Below are experts of layer 8 (counted from 0) of a mixture-of-experts language model. Rows are named router (the router's row for the expert) and show model dimensions 144-191. Each number is 128 + 24 x the weight over its row's rms, rounded and kept within 0 to 255.
After each expert's rows: a language model's description of what the expert responds to. This comes from a sample of Wikipedia text that the model never trained on.

# expert 27
router [102 134 156 132 111 115 134 105 123 121 193 168 152 133 139 118 106 110 140 152 152 166  91  84 152 123 123 135 158 166 145 131 122 140  92 147 135 133  92 168  78  97  92 114 120 112 152 126]
What it handles: Name pieces, times and punctuation in music and media lists and tables, such as Zell|we|ger, track times like 11:44, chart positions.

# expert 13
router [105 170 122 110 105 106  87 119  91 107 164 131 164 113 133 129 163 132 175  95 120 143 113 132 171 112 103  91 126 133 149 142 158 178 100 136 108 145 103 147 103 110  94 144 109  88 118 143]
What it handles: Suffix pieces ending nouns, mostly plurals like -ers, -ies, -ions, -les, in analysts, rectangles, disagreements, festivals.

# expert 7
router [ 99 154 120 133 139 128 164 160 128 117 185 122 120 104 135 108 136 132 136  80 118 156 135  93 133 128 124 120 160 131 105 170 165 135 102 155 123 123  80 137  76 124  78 169 154 110 105 105]
What it handles: Early word pieces of rare or foreign names and taxa (C-act-i, C-yp-raeidae, app-endix), section headings, and numeric table cells.

# expert 12
router [129 157 118 145 138 125 135 126 142  96 183 128 146  93 173  78 110 102 149 107 144 144 112 140 142 157 100 110 122 120 124 130 134 128 116 137 126 135  73 154 136 151 134 140 117  89 109 102]
What it handles: Pipe separators, signed differences and numbers in sports and results tables, such as "| +5", goal counts, records like 29–38, coordinates.

# expert 18
router [118 107 104 137 124 124  99 131 118  96 118 126 130 120 156 115 113 109 157 107 141 135  94 111  90 147  82 122 129 171  80 157 138 144  98 129 137 143  69 177  78 131 111 140 103  76  98  98]
What it handles: Indefinite articles and determiners after prepositions in running prose, such as "in a", "of a", "on a", their, this, "Once Upon a".

# expert 29
router [ 84 135 108  96  83 101 130 155  92 105 182 133 122 134 124 121 144 122 149 163 121 157 126  98 152 120 121 134 157 170 120 130 118 153  80 133 129 132  72 121  93 128 114 135 157  92 116 137]
What it handles: Hyphens, en dashes and symbols between numbers or word parts, as in one-over-one, 46–29, 10–100, ′, and LaTeX pieces.

# expert 21
router [ 92 149 115 118 105 112  96 112 105 131 155 136 134 134  89 123 151 119 169 105 138 163 108  95 102 142  94 125 142 148 127 144 134 161 111 120 120 152  53 147 128 130  93 149 161  98 146 104]
What it handles: Early subword pieces inside words, frequently after P or p, such as P|ir|acy, P|ep|si, P|ct, plus House and prefixes like anti-, co-.

# expert 23
router [ 69 131 114 157 120 115 122 118 119 111 178 117 141 107 114 126 148 119 163 135 121 154 114 101 146 155 116 168 146 101 132 144 133 123  93 102 149 116  80 202 129 142  86 113 108 126 151 124]
What it handles: Words right after was, is, were in biographies, like served as, remembered, invited, becoming, plus leading digits of counts.

# expert 5
router [ 99 145 117 103 156 115 129 123 109  88 198 114 135 128 188 121 105 109 167 117 132 159  92 146 111 139 126 137 138 157 130 120 120 130  75 157 148 135  80 161 102 124 102 137  95 105 117 103]
What it handles: Day numbers in dates and release lists, plus phrases like took place, was held, | Clay in tables, e.g. 23 January.

# expert 16
router [ 62 147 169 128 158 132  98 127 157  76 160 164 175 127 143  92 125  91 142 127 116 142  94 113 111 138 140  89 130 141 120 153 128 125 115 146 101 105  91 105 110 123 128 136 112  97 126 124]
What it handles: Nouns for works, projects and roles after possessives, such as film, album, song, autobiography, player, head coach.

# expert 8
router [144 134 122 136 110 136 116 139 125 113 152 136 160 139 128 106  83  97 134 132 129 154 129 121  99 148 104 114 130 128 123 117 125 127 122 125 129 165  82 138  93 136 125 132 159  98 141 106]
What it handles: Function words and adverbs in running prose, such as but, more, as, very, not, and -ly endings like absolutely, unusually.

# expert 24
router [113 170 102 114 102 101 119 129 102  73 193 139 121 133 147  87 122 134 122 102 113 161 117  95 122 117 152 140 114 168  91 142 150 128 119 145 131 118 101 141 130 140 121 128 140 101 105 125]
What it handles: Head nouns following "a", "an" or "is a" in defining sentences, such as "a northern species", "a streaming platform", "a mixed martial arts event".

# expert 14
router [150 119 112 112 128 115 138 147 144  92 202 133 133 138 139 121 122 124 134 114 132 145 125 125 135 118 118 114 123 145 104 166 112 172  84 136 138 109  99 138  88 115  93 146 125 115 123  96]
What it handles: Word-internal syllables of longer English words like dec-omp-osition, fe-as-ible, imm-ortal, plus table pipes and digits, often in sports-career prose.

# expert 0
router [120 138 132 104  99 148 102 112 119  96 181 126 149 101 112 111 122 135 146 146 114 138 106 117 150 100 140 138 150 145 111 148 152 145  77 139 158 143  86 149 123  93  66 138 116 101 132 157]
What it handles: Word-initial M or m pieces, often after comma, pipe, colon, hyphen or bracket, such as M|assachusetts, Port|m|ahomack, roof-m|ounted.

# expert 20
router [105 122 133  80 120 104 108 138 142  71 155 127 105 138 134 106 126 154 171 124 128 140  76 128 115 111 128 116  94 160  92 123 139 127 117 148 146 129  77 149  92 136 116 118 118 115 109 124]
What it handles: Final digits of four-digit years after 1 or 2, as in 1-973, 2-020, 1-867, plus century and million.

# expert 9
router [119  97 118 127 105 101 118 115  99 107 185 109 111 119 109 103 121 118 135 140  81 105  85 137 133 146 153 140 160 125 133 121 150 140  98 143 130 142  91 144  80 109 123  87 127  94 119 113]
What it handles: Initials, abbreviations and short capital pieces in tables and lists, such as J. in "A. J. Allmendinger", No., JP, MP, Gamma Rh|o.

# expert 11
router [107 163 122 145  95 108 100 146  93  95 184 127 156 126 104 139 131 108 116  86  95 134 119 136 174 117 135 145 163 119 121 162 152 137  95 134 137 134 119 135 121 124 121 123 148 153 151 116]
What it handles: Sentence-final periods, paragraph breaks and table separators, especially in census demographics and election results, e.g. % |, Population (, there were.

# expert 17
router [126 141 123 109 124 129  87 152 125 129 177 100 154 101 139 101 128  92 141 148 133 162 106 122 123 120  98 127 149 142 120 126 157 163  97 114 126 140  42 169  67 163  89 134 147 126 117 101]
What it handles: Early syllables of non-English names and places after a capital letter, such as N-ig-er, P-uz-rish, Naz-eer, K-iz-aki.

# expert 10
router [110 139 107 103 130 109 108 125 129  66 145 164 148 105 133 120 119 110 156 163 140 126 103  88 111 146 109 105 124 132 124 132 132 151 110 134 143 146  83 138  88 117 146 133 145  65 118 134]
What it handles: Prepositional phrases and place/time nouns like along the, end of the, east coast, upper reaches, southwestern part.

# expert 4
router [ 96 158 118 165 136 121  97 128 131  92 143 117 121  97 124 138 132  96 153 125 157 124 112 122 170 141  85 142 122 114 139 141 160 135 106 123 139 167 115 143 120 146 123 131 145 125  85 132]
What it handles: Participles, verbs and words like both, used, known, also after is/are or a subject in descriptive prose, e.g. centred, borne, wear.

# expert 19
router [106 184 125 161 137 154 105 122 129 101 204 163 143 140 128  96  98 116 132  86 128 138 131 102  98 147 119 109 181 129 102 169 142 147  99 128 121  90  71 178  99 155 114 129 128 116 105 105]
What it handles: Spaces, digits and separators in football match lineups, squad tables, coordinates, election results and biography infoboxes, like Turnout, loan, club.

# expert 28
router [121 156 131 115  93 127 143 147 151  83 166 151 167  99 154 106 140 110 138 146 107 172  88 115 146 140 136 137 147 106 124 106 136 119 111 134  90 153  90 156  85 114 137 117 132 150 124 112]
What it handles: Was, became, has been, as the after a person's name or pronoun in biographies, e.g. Coker was the son, became the second.

# expert 22
router [ 97 148 115 107 129 128 131  85 103 121 174 147 156 139 163  81 113  87 126 130 148 152  73 111 118 108  82 117 141 138 138 121 115 149 136 174  99 155  80 175  78  79 104 147 144 133 111 114]
What it handles: Sentence-initial pronoun plus copula such as It was, This was, He was, mostly in entertainment release and sports prose.

# expert 15
router [113 133 154 112 105 115  94 129 112  98 160 125 131 123 128 113  86 138 138 155 158 145  86 127 155 115 126 130 132 146 111 129 126 104  47 131 121 167  76 103 104 131 118 119 141  78 111 141]
What it handles: Commas, "and", semicolons and short function words linking clauses, often closing a word or quote, such as film, | "), | ", a".

# expert 31
router [102 166 100 143 115 140 107 137 131  86 190 117 166 113 127  75 143 129 127  84 104 167 115 150 110 150 124 105 130 147  96 134 125 124 103 122 131  98  86 166 118 158 152 122 108 104 137  99]
What it handles: Sports terms like League, Cup, championship, caps, and digits, semicolons, pipes in career statistics and honours lists.